Weights of a small mixture-of-experts language model, trained from scratch on English Wikipedia: 8 picks a token, 4571 steps.
Below are experts of layer 5 (counted from 0) of a mixture-of-experts language model. Rows are named router (the router's row for the expert), gate (a neuron's input weights, with its number), up (a neuron's input weights, with its number), down (a neuron's output weights, with its number) and show model dimensions 0-255. Each number is 200 + 30 x the weight over its row's rms, rounded and kept within 0 to 999.
After each expert's rows: "gets" lists some tokens that make up at least twice as much of what it gets as of all text. This comes from a sample of Wikipedia text that the model never trained on. Tokens count by the router's weight.

# expert 83
router,198,161,198,167,129,193,211,153,182,244,230,228,217,183,245,195,176,182,147,214,267,221,273,187,213,285,179,194,188,204,194,187,222,215,213,183,189,169,232,178,214,123,207,234,186,185,204,230,215,191,145,213,204,243,208,217,197,248,195,188,207,190,212,255,159,149,162,226,216,154,247,172,260,199,183,204,239,207,181,217,211,171,180,236,223,203,163,213,213,196,209,221,151,237,236,213,240,201,241,182,225,184,195,145,219,201,185,237,203,245,228,244,213,170,184,159,211,197,215,130,187,262,169,238,182,210,207,237,204,180,225,211,169,147,204,219,208,207,215,167,152,165,205,222,213,192,191,179,174,189,229,181,222,246,240,179,149,151,234,195,200,227,172,155,252,172,164,143,170,138,184,138,162,173,187,168,204,193,210,203,239,181,212,230,214,181,226,181,271,237,201,194,192,196,238,214,206,179,199,179,189,219,205,166,126,198,189,168,152,259,169,258,227,206,233,232,178,209,174,238,238,198,202,178,235,187,249,186,176,117,186,185,214,231,211,228,237,197,183,182,173,207,229,218,222,170,209,204,210,198,183,185,206,202,186,208
gate0,227,233,221,208,199,225,225,197,211,182,200,189,241,207,264,160,198,198,215,171,214,178,208,197,213,197,230,249,188,195,211,286,248,157,181,190,187,206,184,186,189,155,154,142,224,180,161,229,248,189,210,226,252,181,200,186,200,241,152,217,139,192,158,227,212,180,224,194,174,224,206,164,195,139,169,182,241,208,187,205,212,219,175,224,244,158,168,215,236,211,180,225,200,221,217,226,198,189,195,182,279,190,173,172,205,171,221,191,222,204,173,234,270,210,185,189,160,237,181,144,181,189,223,230,142,185,181,180,227,175,185,182,173,210,216,186,237,200,243,201,260,150,212,228,171,184,131,194,116,157,249,216,193,175,209,204,148,202,260,210,197,161,223,206,222,182,239,207,232,226,186,169,188,157,223,195,238,236,189,153,232,175,140,235,195,193,224,218,209,234,154,251,203,247,180,202,176,172,226,178,229,255,190,194,161,193,211,231,177,147,225,200,148,209,198,208,257,179,151,171,250,188,138,196,221,207,208,217,135,219,217,162,186,197,238,163,209,191,204,224,171,195,251,160,150,227,211,185,234,202,204,198,202,226,233,208
up0,180,184,167,180,183,198,191,223,176,171,185,203,180,175,157,229,185,197,223,209,148,185,202,193,225,201,184,197,177,223,193,183,154,204,215,204,222,192,222,264,179,145,189,259,175,269,268,190,250,159,204,221,182,230,194,197,193,185,217,154,224,171,237,215,229,176,171,197,227,157,200,182,157,255,207,240,144,187,153,245,180,169,198,155,167,228,237,168,178,177,263,195,216,181,187,200,198,192,221,236,120,182,212,244,223,197,176,225,207,220,213,162,195,208,233,215,222,182,232,211,194,188,243,190,278,243,209,242,164,215,209,257,175,180,189,258,175,191,174,183,145,186,171,164,243,227,228,225,320,162,184,161,208,193,194,214,202,168,177,182,191,214,201,215,206,224,191,188,192,231,207,208,214,203,170,234,175,229,217,241,210,170,259,175,265,204,185,186,217,187,220,164,247,197,200,218,219,219,202,215,180,167,169,215,263,231,217,171,198,277,190,198,277,205,194,185,153,147,234,207,180,189,229,206,123,187,181,211,192,231,231,223,191,193,158,179,198,221,196,190,259,255,163,245,208,173,221,217,204,213,222,213,208,191,208,186
down0,157,202,175,173,201,217,195,208,190,176,241,271,204,194,171,168,203,224,182,188,235,188,216,221,190,203,235,208,206,175,169,182,196,161,190,229,204,210,263,200,169,187,98,184,202,185,261,183,172,192,200,252,190,244,135,171,214,227,190,238,202,196,196,214,188,165,180,159,202,205,183,197,215,219,209,178,220,198,182,150,176,215,191,149,186,183,159,175,223,180,193,145,195,167,166,192,212,268,228,169,185,192,212,161,193,273,253,214,148,220,158,236,228,206,235,236,202,212,182,218,184,141,223,249,188,217,230,213,208,199,136,223,201,158,213,191,169,246,166,224,207,191,238,281,201,147,191,226,205,246,204,209,231,185,208,204,209,169,180,250,201,182,256,205,213,247,227,202,160,180,153,192,174,212,204,196,182,213,200,175,300,220,187,184,191,246,221,173,219,167,216,201,213,177,150,185,257,193,229,199,217,238,183,159,161,244,202,172,267,165,207,193,258,173,192,247,176,223,207,260,209,185,213,232,161,230,163,191,206,238,181,229,188,209,156,171,223,163,227,173,206,220,205,221,150,205,249,204,176,211,159,176,174,239,169,228
gets: " |", ";", "|", " or", ":", " –"

# expert 29
router,179,169,166,209,169,198,232,178,181,269,209,211,219,148,221,174,189,214,224,227,220,192,234,220,175,199,178,180,175,163,213,183,230,215,269,197,228,173,221,245,238,190,177,201,198,188,236,157,169,237,199,261,161,193,199,190,190,217,200,166,238,208,187,245,161,158,162,240,240,135,219,180,171,180,205,229,200,194,193,192,262,182,184,189,194,171,180,268,194,122,203,182,183,237,186,245,233,198,218,198,209,109,188,172,222,208,185,229,217,239,192,280,216,197,182,228,244,207,202,137,218,234,179,244,209,222,184,189,204,180,186,197,174,178,216,224,220,217,151,222,166,201,188,235,205,225,183,200,221,234,189,179,245,209,205,210,183,198,244,171,191,240,184,205,185,170,161,172,164,179,196,176,176,187,159,220,157,170,221,274,213,149,201,213,208,209,234,182,267,207,235,140,127,238,238,221,210,224,238,178,184,244,196,202,179,217,155,142,137,229,188,171,217,211,187,244,177,216,195,217,224,180,146,173,236,223,249,230,175,137,174,187,198,170,214,205,197,229,162,169,183,198,215,238,207,180,124,215,219,156,180,176,226,204,207,218
gate0,189,146,232,233,156,220,244,144,240,247,225,164,154,182,217,179,164,175,168,161,173,227,244,203,169,156,218,174,207,212,183,197,163,179,162,204,256,134,153,223,230,242,183,222,219,254,201,198,175,193,213,170,230,226,250,218,131,172,147,173,232,231,283,160,206,223,199,154,202,245,257,142,221,240,212,222,227,200,195,188,186,222,207,216,239,206,206,182,197,214,202,226,114,177,161,220,157,183,204,197,154,209,219,192,229,151,206,148,167,186,242,207,228,188,230,171,238,208,192,187,192,158,207,247,174,198,234,201,268,178,160,195,186,194,213,177,216,207,188,201,199,231,179,210,158,209,172,200,203,205,195,176,186,194,209,212,222,186,188,273,207,206,221,228,241,172,188,270,209,265,163,206,168,171,246,196,228,274,196,205,207,175,189,206,192,204,186,210,193,200,225,225,205,188,217,206,174,186,174,225,172,191,167,153,199,163,224,233,224,195,217,203,237,179,195,142,167,186,183,112,193,154,175,217,209,188,254,197,244,204,215,166,156,213,201,150,192,226,224,227,208,210,202,196,173,158,193,133,203,194,184,209,205,233,176,188
up0,186,202,226,259,186,197,202,149,222,193,239,181,216,156,189,172,180,213,198,160,209,205,235,238,186,221,191,198,220,197,230,158,209,191,207,141,216,204,219,255,229,209,187,171,178,244,192,176,213,181,218,179,181,143,205,118,195,201,153,198,201,179,210,139,167,216,147,185,216,247,226,188,228,194,223,161,241,186,238,165,238,217,143,208,268,193,161,187,200,199,182,196,173,199,202,247,182,201,220,189,194,198,184,230,217,209,215,187,138,203,226,170,216,191,234,181,278,214,175,203,162,149,162,184,236,201,247,142,195,196,224,173,186,208,168,183,236,189,179,162,196,202,210,205,208,223,188,172,195,212,229,185,191,151,162,177,259,233,193,216,210,215,236,180,215,218,184,257,208,162,233,179,208,200,209,218,216,272,212,241,252,140,202,226,180,235,215,178,206,177,235,172,157,240,240,197,203,176,228,245,215,158,234,185,210,179,212,237,219,188,197,168,176,267,252,213,159,176,189,162,172,150,176,218,225,197,201,208,249,143,196,157,161,190,166,225,115,208,259,212,225,217,246,158,182,178,177,164,235,220,144,157,190,264,199,194
down0,266,188,156,208,199,235,167,234,220,208,130,211,166,238,160,218,174,208,199,187,209,197,226,157,191,185,185,190,132,188,249,234,198,244,186,204,155,162,198,152,194,211,214,154,216,185,185,221,135,214,177,205,203,165,230,189,251,178,174,211,225,158,224,175,202,240,213,161,214,219,229,244,201,221,203,215,171,217,207,232,196,239,195,197,191,225,224,187,211,218,216,229,212,176,182,182,210,200,196,212,169,221,184,186,221,186,204,213,189,203,229,179,234,192,185,237,158,191,223,203,161,176,195,213,187,247,147,200,197,162,202,275,255,196,168,191,184,140,231,137,132,209,234,173,205,184,135,221,200,171,257,209,161,212,147,163,196,183,182,209,254,142,161,194,223,188,187,175,221,236,172,170,163,212,236,228,149,206,208,134,155,213,236,199,171,180,156,250,212,200,175,226,240,239,217,190,202,223,219,207,201,254,175,165,129,256,262,181,199,235,158,219,168,252,177,173,180,199,229,216,179,142,200,174,202,155,186,206,138,208,235,239,180,190,238,246,243,213,200,190,160,172,265,185,196,194,192,255,186,202,180,226,186,215,195,212
gets: " |", "-", "|", ":", ";", " USA"

# expert 65
router,183,177,152,223,148,226,210,213,205,260,255,253,248,148,227,192,200,169,234,214,225,239,248,204,178,219,158,204,209,169,215,217,197,237,224,159,224,198,246,229,220,148,179,198,195,206,248,174,201,224,178,209,194,147,197,226,205,217,232,133,273,214,206,253,152,129,162,214,220,190,219,205,247,192,244,201,193,205,209,190,243,171,213,245,222,185,157,249,200,157,218,223,177,221,164,248,269,216,212,192,255,165,190,199,251,242,148,222,141,238,221,240,204,197,188,220,198,222,204,229,213,210,169,167,177,221,204,163,199,186,204,225,90,142,216,178,237,227,190,177,175,174,191,174,212,172,197,197,199,205,204,159,217,215,204,206,227,183,212,153,215,244,206,227,195,211,160,199,208,181,203,199,205,205,135,210,210,176,208,226,200,163,262,169,195,163,295,214,207,202,196,170,178,238,244,173,240,233,235,179,179,231,166,186,206,223,214,165,173,212,184,197,253,241,179,186,186,212,191,243,180,197,156,179,215,221,194,232,178,182,147,216,213,170,213,187,219,216,203,179,190,208,179,234,232,196,202,215,250,193,131,192,224,218,217,223
gate0,253,226,183,161,216,238,184,196,190,194,253,169,191,236,203,215,203,150,192,190,201,240,222,114,198,122,183,255,202,223,176,181,209,161,152,191,221,192,158,153,250,162,179,218,175,195,177,174,234,170,203,129,165,201,164,221,220,235,231,187,205,191,225,221,177,236,206,206,133,229,202,144,202,220,161,160,257,157,194,162,150,254,205,181,215,277,166,188,207,230,189,213,238,236,171,200,206,230,211,191,223,227,185,186,170,225,204,193,182,175,241,144,172,203,209,204,169,172,179,255,204,179,217,160,209,185,179,212,202,156,184,191,210,219,192,202,237,178,202,238,203,187,248,211,179,167,230,204,220,144,232,201,199,217,204,196,212,175,203,254,164,224,148,216,255,225,214,229,207,195,195,221,195,236,171,174,244,227,167,160,178,247,206,171,188,146,222,221,183,156,153,279,212,193,213,187,237,167,215,161,199,218,181,176,189,222,233,248,225,206,151,165,185,246,219,200,165,224,178,187,166,206,240,189,181,110,203,196,217,214,157,195,221,188,173,276,191,188,216,167,228,217,161,162,202,201,227,219,210,214,232,213,183,237,188,164
up0,200,221,218,198,164,130,253,207,214,219,197,226,179,164,177,138,223,270,190,196,208,167,191,239,227,262,204,178,178,182,231,185,252,201,248,211,175,206,229,202,176,248,230,203,185,205,226,226,146,228,164,237,191,201,225,189,200,213,170,207,209,195,206,189,210,171,185,228,257,138,204,263,192,175,208,225,165,234,228,238,207,157,209,201,207,123,259,195,194,174,188,184,205,190,221,164,211,227,188,205,145,214,189,196,235,172,189,190,214,180,197,265,236,196,221,182,189,249,215,139,193,193,199,199,243,236,244,176,197,234,222,227,194,221,201,161,175,231,192,155,178,198,114,180,211,237,172,191,160,234,204,240,172,193,196,253,179,195,181,167,213,202,223,185,200,192,203,161,195,168,189,203,181,173,241,233,168,161,204,204,259,179,162,241,229,200,151,207,199,213,244,137,220,214,167,203,148,236,174,235,216,177,209,245,180,202,179,180,150,222,254,230,216,139,140,200,240,212,209,190,206,174,192,198,218,216,253,205,187,137,274,189,180,248,218,175,239,206,166,205,145,186,253,226,251,178,178,220,203,152,176,201,184,188,209,222
down0,208,231,238,152,211,211,203,173,167,215,163,181,263,171,205,193,191,236,194,201,202,221,177,173,255,150,200,191,201,186,228,234,196,198,181,206,278,205,197,234,198,263,206,187,232,248,198,197,210,222,214,175,222,253,205,233,195,199,214,157,218,234,175,203,233,198,235,234,192,246,227,203,139,200,186,166,218,199,231,168,223,176,240,160,150,190,207,157,183,240,201,189,220,180,200,196,218,229,215,234,200,248,181,175,204,153,192,181,190,215,243,198,187,218,209,205,203,205,245,259,220,232,224,233,181,196,199,203,242,179,186,253,400,232,167,210,202,205,154,180,181,226,194,192,191,159,205,139,140,195,166,220,197,216,203,208,222,213,220,170,242,188,234,159,250,254,214,226,214,174,174,183,217,202,190,191,191,223,267,190,195,288,242,222,187,206,184,210,213,194,213,241,202,132,189,187,183,178,214,166,229,227,198,209,211,190,224,205,234,210,214,236,194,200,224,250,183,208,226,249,217,234,187,250,224,184,227,225,228,213,173,224,217,194,213,230,194,194,218,209,244,171,153,197,237,211,173,223,166,202,190,176,172,203,188,207
gets: "-", " of", " by", "=", ".", " in"

# expert 0
router,148,172,166,206,145,204,178,125,130,235,225,218,173,226,204,225,149,161,189,228,206,210,236,201,156,218,193,206,189,145,175,203,250,225,192,194,186,168,247,188,196,156,187,255,176,194,199,189,211,252,199,250,184,180,227,200,196,234,195,211,212,216,200,302,142,154,156,193,213,200,282,193,233,182,185,177,205,177,159,240,221,136,160,217,221,154,189,228,249,181,223,205,163,251,179,194,233,212,210,189,171,199,194,172,216,240,189,195,185,221,186,245,215,179,163,178,220,167,183,173,242,195,169,211,170,166,199,187,201,177,169,182,172,141,219,191,192,243,240,185,160,196,196,208,187,193,190,195,198,221,213,145,229,250,237,213,195,229,227,185,254,227,184,186,241,200,192,165,170,212,174,131,196,199,190,168,151,174,183,238,201,152,204,184,191,187,263,194,232,246,225,150,197,221,211,213,228,244,205,179,202,281,185,172,170,205,197,153,174,228,218,191,214,232,196,265,166,195,194,221,225,252,187,153,205,220,201,216,196,197,186,187,183,227,255,235,202,228,187,178,170,214,238,256,241,214,186,209,240,154,181,170,201,235,213,176
gate0,242,204,215,227,204,207,149,209,208,209,208,187,158,209,193,219,196,256,163,224,209,241,193,182,208,188,200,166,164,235,152,212,228,201,199,207,201,224,140,194,201,240,223,212,182,186,202,157,203,262,215,216,165,207,189,242,176,250,165,249,204,113,196,269,207,169,166,241,221,218,196,215,171,187,211,211,210,146,185,244,234,239,204,218,159,167,178,210,246,226,234,164,201,237,230,127,160,228,185,225,198,191,199,227,212,241,199,202,180,192,168,232,212,189,170,199,169,234,235,223,210,181,197,193,182,190,263,163,184,217,192,167,170,205,231,198,245,155,224,231,222,177,195,253,162,168,141,220,212,136,161,165,168,178,175,222,250,261,138,195,219,197,239,200,151,279,218,204,254,205,265,221,199,212,208,181,170,158,189,185,208,166,201,238,171,194,156,198,193,200,193,196,170,186,141,203,218,200,212,204,206,224,215,225,235,190,207,192,222,140,226,187,169,158,187,181,228,168,193,206,186,243,246,183,186,199,198,182,226,142,237,121,198,285,168,222,207,202,183,235,186,212,224,176,217,196,187,196,233,129,221,188,231,232,200,194
up0,247,209,197,230,209,193,170,203,202,212,215,175,175,211,215,209,217,223,194,256,189,241,186,188,196,171,209,203,171,246,170,179,234,199,186,170,190,225,167,179,184,241,204,211,186,164,216,196,200,227,192,215,166,236,185,221,166,241,152,246,174,168,225,234,202,161,176,240,231,193,204,244,203,168,178,185,206,145,159,228,208,268,207,206,202,177,175,180,253,210,246,129,195,239,219,149,160,255,229,209,200,161,186,241,221,221,200,191,175,179,176,239,210,213,148,224,200,236,254,221,198,201,177,168,190,189,251,153,203,190,217,180,194,182,231,195,258,180,210,229,209,198,198,241,181,185,152,208,216,123,150,168,189,157,221,191,232,235,127,220,201,249,251,204,164,259,207,187,244,195,238,191,184,209,233,186,179,163,191,211,222,149,208,210,167,206,178,217,202,172,190,180,145,187,109,239,206,211,233,219,172,201,235,217,180,216,178,192,218,137,182,186,183,121,207,150,215,153,157,179,204,233,200,204,211,186,236,201,225,130,243,157,161,241,168,259,223,218,200,218,203,215,180,184,246,204,201,195,234,129,210,208,260,226,204,188
down0,216,214,155,198,181,183,211,147,202,168,250,218,218,179,185,227,217,238,200,179,150,184,195,203,185,218,223,176,210,213,218,183,221,214,219,232,201,178,155,184,204,226,214,169,168,186,282,177,210,237,240,211,193,195,218,189,186,162,239,266,193,201,239,244,223,207,158,137,174,189,180,149,256,218,193,210,169,211,151,165,228,222,223,191,185,208,187,177,174,218,248,201,177,230,193,232,281,181,238,128,181,201,201,233,190,238,155,182,236,198,222,215,171,186,245,192,189,222,164,182,191,223,202,224,203,209,209,186,175,235,218,214,189,185,222,203,200,203,271,244,164,200,195,184,215,201,209,180,188,173,213,146,200,226,227,323,180,133,196,220,234,242,217,188,202,184,223,198,133,202,211,212,203,185,222,209,222,250,181,199,206,198,204,195,191,249,98,201,168,169,164,199,260,193,215,193,199,231,179,221,184,223,186,178,197,227,201,159,206,173,196,218,202,192,182,184,186,256,190,179,176,253,219,238,194,191,178,215,215,203,180,159,131,178,189,214,212,278,241,214,202,134,205,255,194,181,215,197,214,208,214,140,211,285,237,221
gets: " |", ";", "|", " -", " near", "."

# expert 80
router,152,166,198,181,140,176,223,176,185,218,209,218,226,213,243,173,187,216,197,218,225,134,231,239,184,198,203,185,200,214,196,179,191,191,240,203,219,188,234,260,243,180,221,203,164,150,251,190,230,226,151,243,204,158,227,180,191,222,210,175,238,249,194,223,183,137,194,272,227,121,247,189,209,178,215,186,222,177,193,197,262,159,206,176,193,170,156,223,235,169,212,244,204,205,198,187,234,197,228,188,239,164,197,166,222,179,205,268,211,213,195,235,202,210,219,191,214,223,205,153,190,264,138,239,227,250,181,198,163,176,193,199,179,175,209,195,213,208,174,203,152,176,214,211,198,194,189,167,237,257,125,214,249,188,202,220,156,187,267,191,214,208,159,207,185,220,136,158,185,212,227,180,167,208,157,176,163,180,249,267,212,157,207,209,191,233,224,192,224,213,208,103,141,215,284,212,184,236,228,190,182,245,180,203,195,225,142,129,164,208,199,174,218,198,173,234,163,207,206,231,213,181,143,172,194,230,200,240,180,197,180,197,220,211,203,204,217,184,200,193,179,166,193,208,209,196,160,223,223,161,199,183,183,209,192,214
gate0,185,140,167,210,208,223,187,195,217,182,168,152,213,242,243,250,216,218,162,204,226,209,183,189,174,205,204,246,178,187,225,173,218,177,166,261,217,179,261,157,166,235,228,255,182,204,204,219,188,194,180,154,214,196,176,271,230,222,153,234,178,224,152,198,227,200,220,160,220,245,186,191,247,186,174,268,157,209,190,223,170,273,210,168,188,143,178,222,243,204,191,244,189,196,225,226,188,184,220,182,170,239,202,204,206,213,259,206,218,150,228,215,207,178,196,227,183,146,191,191,252,235,216,212,90,216,184,187,182,222,167,175,223,165,172,158,182,215,226,190,132,200,210,207,141,224,188,214,190,209,184,187,210,193,224,190,194,241,193,212,211,198,183,229,241,184,204,238,210,248,191,180,193,170,194,205,204,224,214,211,170,151,170,183,154,225,248,223,234,183,211,173,220,154,192,172,185,141,183,219,249,252,195,147,250,188,151,214,174,192,201,214,173,256,145,217,197,238,217,200,209,223,233,192,199,223,149,183,155,208,246,179,135,183,189,202,187,265,174,274,219,188,168,218,186,232,232,215,191,208,238,185,213,193,170,197
up0,173,182,210,228,205,216,160,184,210,190,176,197,215,267,269,235,227,193,185,201,179,200,222,222,198,217,222,247,165,223,219,171,221,197,140,247,196,207,228,170,190,239,195,240,176,181,149,192,203,203,205,154,200,207,195,217,162,188,189,236,221,201,177,156,164,230,211,142,209,229,203,221,251,159,213,252,143,188,164,165,186,264,161,182,245,175,178,220,221,179,162,254,221,185,210,170,189,169,219,182,179,241,211,138,195,213,248,202,209,179,281,233,225,216,191,264,213,150,232,152,186,225,220,180,142,221,154,207,199,211,180,179,188,212,111,187,200,153,196,187,169,181,239,225,201,226,183,237,199,225,149,195,261,208,163,240,175,225,232,260,204,190,178,191,216,205,195,244,204,217,215,184,199,171,216,231,205,205,193,212,200,167,183,212,188,210,176,171,213,168,222,189,199,151,234,161,197,132,154,239,265,199,160,155,237,153,160,184,218,221,183,223,158,207,213,185,207,226,224,176,176,234,246,218,210,202,151,140,184,154,248,164,170,203,215,165,202,238,165,238,199,206,201,209,184,275,212,216,209,210,202,204,208,184,155,231
down0,169,156,231,238,151,184,228,205,196,222,204,202,218,251,216,225,216,183,239,196,237,167,208,189,177,172,228,178,197,175,176,167,166,214,229,214,212,232,196,233,189,217,231,238,196,157,157,209,163,171,217,175,222,198,228,146,152,171,220,214,205,188,239,201,201,239,154,203,201,202,225,268,252,179,159,200,236,268,160,136,209,177,222,219,224,186,241,222,180,212,186,219,186,182,136,221,149,206,190,271,242,179,265,203,194,212,184,198,213,254,172,209,171,201,180,222,169,170,217,224,212,199,251,194,153,225,198,181,132,204,208,202,221,180,207,188,221,204,293,196,206,214,262,225,202,190,223,243,236,182,198,151,241,170,175,201,247,242,197,190,260,199,161,240,240,200,209,233,203,201,147,190,250,181,182,209,242,168,133,225,186,197,199,177,212,203,201,176,186,232,161,186,216,229,171,224,228,196,209,249,196,190,207,144,173,186,172,195,178,185,191,179,188,214,233,178,246,215,180,178,220,269,232,140,210,246,221,192,147,204,244,211,178,182,218,230,216,246,230,204,249,198,212,225,176,239,151,267,220,193,181,178,160,236,169,187
gets: "-", "|", " |", " and", " John", " -"

# expert 60
router,147,167,206,197,184,191,197,147,166,250,235,212,160,148,213,183,163,215,172,216,187,208,199,199,172,226,211,192,201,179,161,154,217,214,231,189,227,133,215,198,241,143,177,206,173,186,217,173,168,225,198,225,146,217,192,164,208,233,200,156,237,221,188,215,165,168,191,226,169,158,200,195,251,184,195,208,234,199,161,169,241,139,192,204,236,185,199,231,217,163,221,208,198,234,204,270,218,196,258,176,264,142,164,196,197,229,188,188,167,206,233,234,253,166,184,175,260,184,191,170,233,246,165,264,170,186,208,243,219,155,186,175,173,170,195,194,186,214,193,212,215,163,223,236,225,199,152,210,196,215,206,142,248,236,220,186,193,127,234,168,192,236,165,210,193,176,168,189,188,182,198,187,191,211,181,161,228,197,196,246,209,167,180,174,186,239,231,201,263,235,221,145,176,257,217,257,235,186,230,217,186,251,188,195,158,217,180,160,149,221,171,237,225,219,293,249,166,204,207,233,207,191,194,153,213,198,264,187,187,167,217,210,193,209,228,239,212,228,164,171,186,179,194,226,181,191,162,191,217,214,202,205,263,217,172,171
gate0,209,179,173,246,201,220,217,239,206,172,187,241,174,182,171,242,222,188,206,186,193,167,232,182,247,187,181,242,220,195,196,212,218,212,143,203,155,194,180,148,221,206,221,226,245,200,229,209,202,192,221,183,188,163,206,221,204,226,219,259,244,183,190,239,242,226,150,230,120,219,171,193,243,147,164,194,163,185,221,201,206,195,184,265,173,207,189,150,202,216,174,226,156,196,132,208,251,196,106,230,173,226,215,160,183,188,179,132,266,160,189,201,154,213,189,186,198,224,247,206,244,221,171,199,214,203,168,204,178,174,199,179,210,238,190,223,197,232,179,156,164,220,185,194,172,151,209,197,216,189,117,215,201,233,205,241,207,197,216,189,202,186,175,165,243,225,227,204,191,161,221,181,194,159,213,210,248,260,195,215,205,262,210,185,183,254,177,248,186,194,164,185,228,169,191,182,212,188,203,194,223,247,190,239,183,159,183,169,197,163,242,233,187,169,158,226,173,249,175,189,240,231,165,205,168,192,185,224,178,181,249,202,227,195,195,153,286,169,166,171,175,237,203,157,261,179,165,244,232,208,208,200,236,239,223,217
up0,188,207,211,154,170,207,223,162,178,218,217,140,247,249,233,164,173,226,199,212,201,202,171,222,155,170,220,172,167,205,215,192,207,169,245,218,236,203,217,241,161,199,174,169,122,186,165,198,230,194,161,195,197,233,202,168,179,166,203,138,166,228,227,175,159,185,217,168,252,174,213,206,155,242,228,198,258,233,192,200,181,204,190,170,223,251,241,240,226,171,220,160,215,215,255,199,164,245,294,164,219,187,172,232,211,216,215,263,156,233,200,199,227,218,210,211,234,199,170,206,168,185,226,211,170,231,229,196,195,231,214,160,206,154,227,195,206,178,241,245,248,148,227,196,219,242,208,194,188,206,262,196,183,153,222,165,189,209,202,200,204,205,204,228,137,214,176,192,224,238,176,228,197,238,173,199,149,153,198,188,208,129,212,194,220,173,224,170,218,219,226,212,165,234,199,191,178,199,187,195,163,159,204,174,217,249,221,226,237,237,173,167,201,237,248,184,236,174,225,212,160,179,223,195,263,237,204,154,217,224,119,200,199,176,198,239,139,233,225,215,211,201,201,236,153,222,216,169,170,186,196,199,149,149,161,191
down0,168,143,222,185,197,177,222,250,176,192,215,204,221,192,175,239,209,214,217,211,167,166,172,240,161,257,172,199,224,203,234,163,224,227,232,233,193,198,252,228,186,166,192,204,206,204,145,150,191,182,193,133,188,197,193,203,209,163,179,162,162,162,192,209,218,200,171,126,177,196,224,182,173,248,171,211,213,142,157,279,210,243,217,212,214,178,184,218,241,214,176,172,205,184,250,241,184,202,215,241,196,212,166,196,233,206,280,230,210,234,256,190,164,169,183,215,174,207,192,298,216,207,227,161,144,187,212,218,225,214,201,204,186,197,200,233,198,183,189,228,198,190,221,221,189,185,190,181,198,156,200,208,202,159,217,215,225,180,172,233,222,234,228,137,240,199,293,188,173,195,206,292,171,200,180,169,174,269,193,194,189,223,169,209,162,220,219,180,172,187,171,238,234,221,192,190,213,198,150,236,193,178,141,187,197,250,157,232,188,212,169,213,203,213,235,202,203,237,213,176,210,201,244,196,208,183,131,172,180,254,169,175,228,209,188,188,123,182,244,177,188,184,232,209,191,154,195,163,191,165,154,232,228,229,190,190
gets: " |", "-", "=", ":", "|", " by:"

# expert 64
router,177,169,157,189,204,209,242,183,209,203,216,221,191,128,225,212,157,214,199,212,240,162,227,244,184,219,152,214,123,159,244,213,252,219,223,211,213,140,214,216,209,185,149,183,217,176,212,142,229,244,197,233,199,204,212,186,206,227,225,203,228,203,149,245,158,207,190,232,179,223,196,210,196,208,196,193,234,200,196,165,233,170,203,224,251,177,161,217,250,198,218,189,219,211,180,203,240,204,200,161,185,207,223,187,231,210,175,239,190,190,214,222,207,148,191,175,209,212,195,149,189,188,193,211,206,231,116,214,138,211,172,131,175,194,203,197,213,236,246,136,150,175,275,187,198,212,210,153,239,202,184,190,214,213,213,148,176,182,231,182,273,206,181,160,262,209,217,209,193,193,208,204,180,188,93,202,203,193,257,217,191,186,219,153,181,186,247,268,167,217,204,189,162,219,194,229,208,216,203,124,198,216,153,158,200,301,212,182,170,214,196,219,188,203,205,158,202,218,209,210,198,220,187,182,235,211,233,224,183,197,174,181,233,216,210,210,167,225,197,187,188,216,233,227,219,172,207,229,230,135,169,125,219,227,178,195
gate0,239,195,190,266,176,194,237,221,177,220,220,236,216,159,209,259,198,171,172,184,147,226,209,181,227,208,217,227,225,207,179,198,189,120,195,205,167,199,180,182,211,185,239,177,186,219,242,190,199,179,255,162,192,258,138,184,149,208,220,216,117,246,202,191,191,161,172,278,194,214,172,176,166,245,169,154,204,189,232,190,188,195,222,181,196,210,142,179,202,143,217,221,187,167,204,133,141,158,162,194,231,173,175,185,147,125,201,208,248,226,142,233,224,218,221,184,176,138,215,210,250,206,209,260,223,219,193,197,189,215,167,195,218,191,236,204,195,190,171,239,159,193,196,191,181,236,188,222,146,184,181,189,238,230,243,240,172,226,198,187,156,179,204,153,234,208,274,213,176,183,213,257,204,163,181,202,200,187,169,197,167,172,155,227,195,189,215,190,143,199,222,210,241,226,197,153,193,233,204,206,186,175,194,238,202,196,241,214,224,129,221,175,236,184,207,182,184,223,177,217,242,187,206,194,201,191,172,238,178,238,264,147,235,243,153,193,168,199,248,214,229,196,184,200,198,220,191,223,212,203,252,219,213,204,200,183
up0,238,175,182,184,175,162,167,197,212,194,187,230,209,191,201,210,215,199,238,200,247,212,170,238,219,243,187,154,228,188,228,250,258,151,227,204,239,151,219,180,161,168,187,198,214,205,201,171,305,219,205,186,190,223,184,233,202,188,209,211,162,224,217,297,203,186,228,207,164,165,236,216,194,271,189,220,250,201,206,169,167,183,133,220,186,196,187,168,202,182,184,214,167,202,214,221,205,185,212,185,179,196,222,187,211,165,223,188,225,181,153,191,183,188,240,211,163,202,214,205,162,244,225,187,250,200,217,166,157,222,214,162,178,229,189,169,252,151,211,161,186,260,223,210,206,182,212,214,165,129,206,209,183,198,198,171,175,169,185,236,179,207,168,221,224,146,207,194,193,193,251,241,254,173,161,226,186,168,220,169,211,259,235,198,270,240,217,202,190,208,154,231,161,199,196,225,182,147,177,168,189,242,220,208,177,236,186,197,233,191,207,174,217,196,180,190,186,192,199,190,175,223,159,206,172,125,189,189,142,173,184,217,261,190,205,219,223,242,256,184,250,245,195,195,204,258,185,194,172,100,193,200,176,219,142,184
down0,189,176,178,253,228,219,212,219,238,210,182,217,198,215,201,163,240,184,165,197,207,209,214,215,158,210,203,197,256,229,231,229,153,259,233,226,179,249,206,159,214,220,209,198,211,184,214,184,213,189,254,165,230,194,179,180,239,158,191,195,191,211,236,212,154,227,154,255,231,170,176,209,205,217,224,167,201,210,174,181,176,137,159,233,163,222,233,238,198,124,161,217,201,161,219,203,186,135,233,225,170,200,210,227,206,169,166,184,165,194,121,230,182,211,175,231,214,187,222,183,232,217,172,212,158,225,260,192,221,205,194,256,248,202,230,187,190,167,199,169,209,173,180,159,176,243,192,249,246,251,195,174,269,170,226,199,207,145,203,173,203,218,197,236,199,258,196,200,232,195,202,173,193,199,275,157,155,221,178,207,221,154,177,263,172,164,179,200,200,155,227,225,200,224,201,183,183,205,237,249,164,210,211,202,135,178,190,184,195,204,168,108,153,197,229,206,144,228,208,201,182,171,165,169,185,207,210,197,183,191,186,130,178,259,159,193,254,162,233,215,216,197,221,213,239,207,189,200,202,268,216,198,212,214,214,189
gets: " which", " it", " he", " It", " who", " and"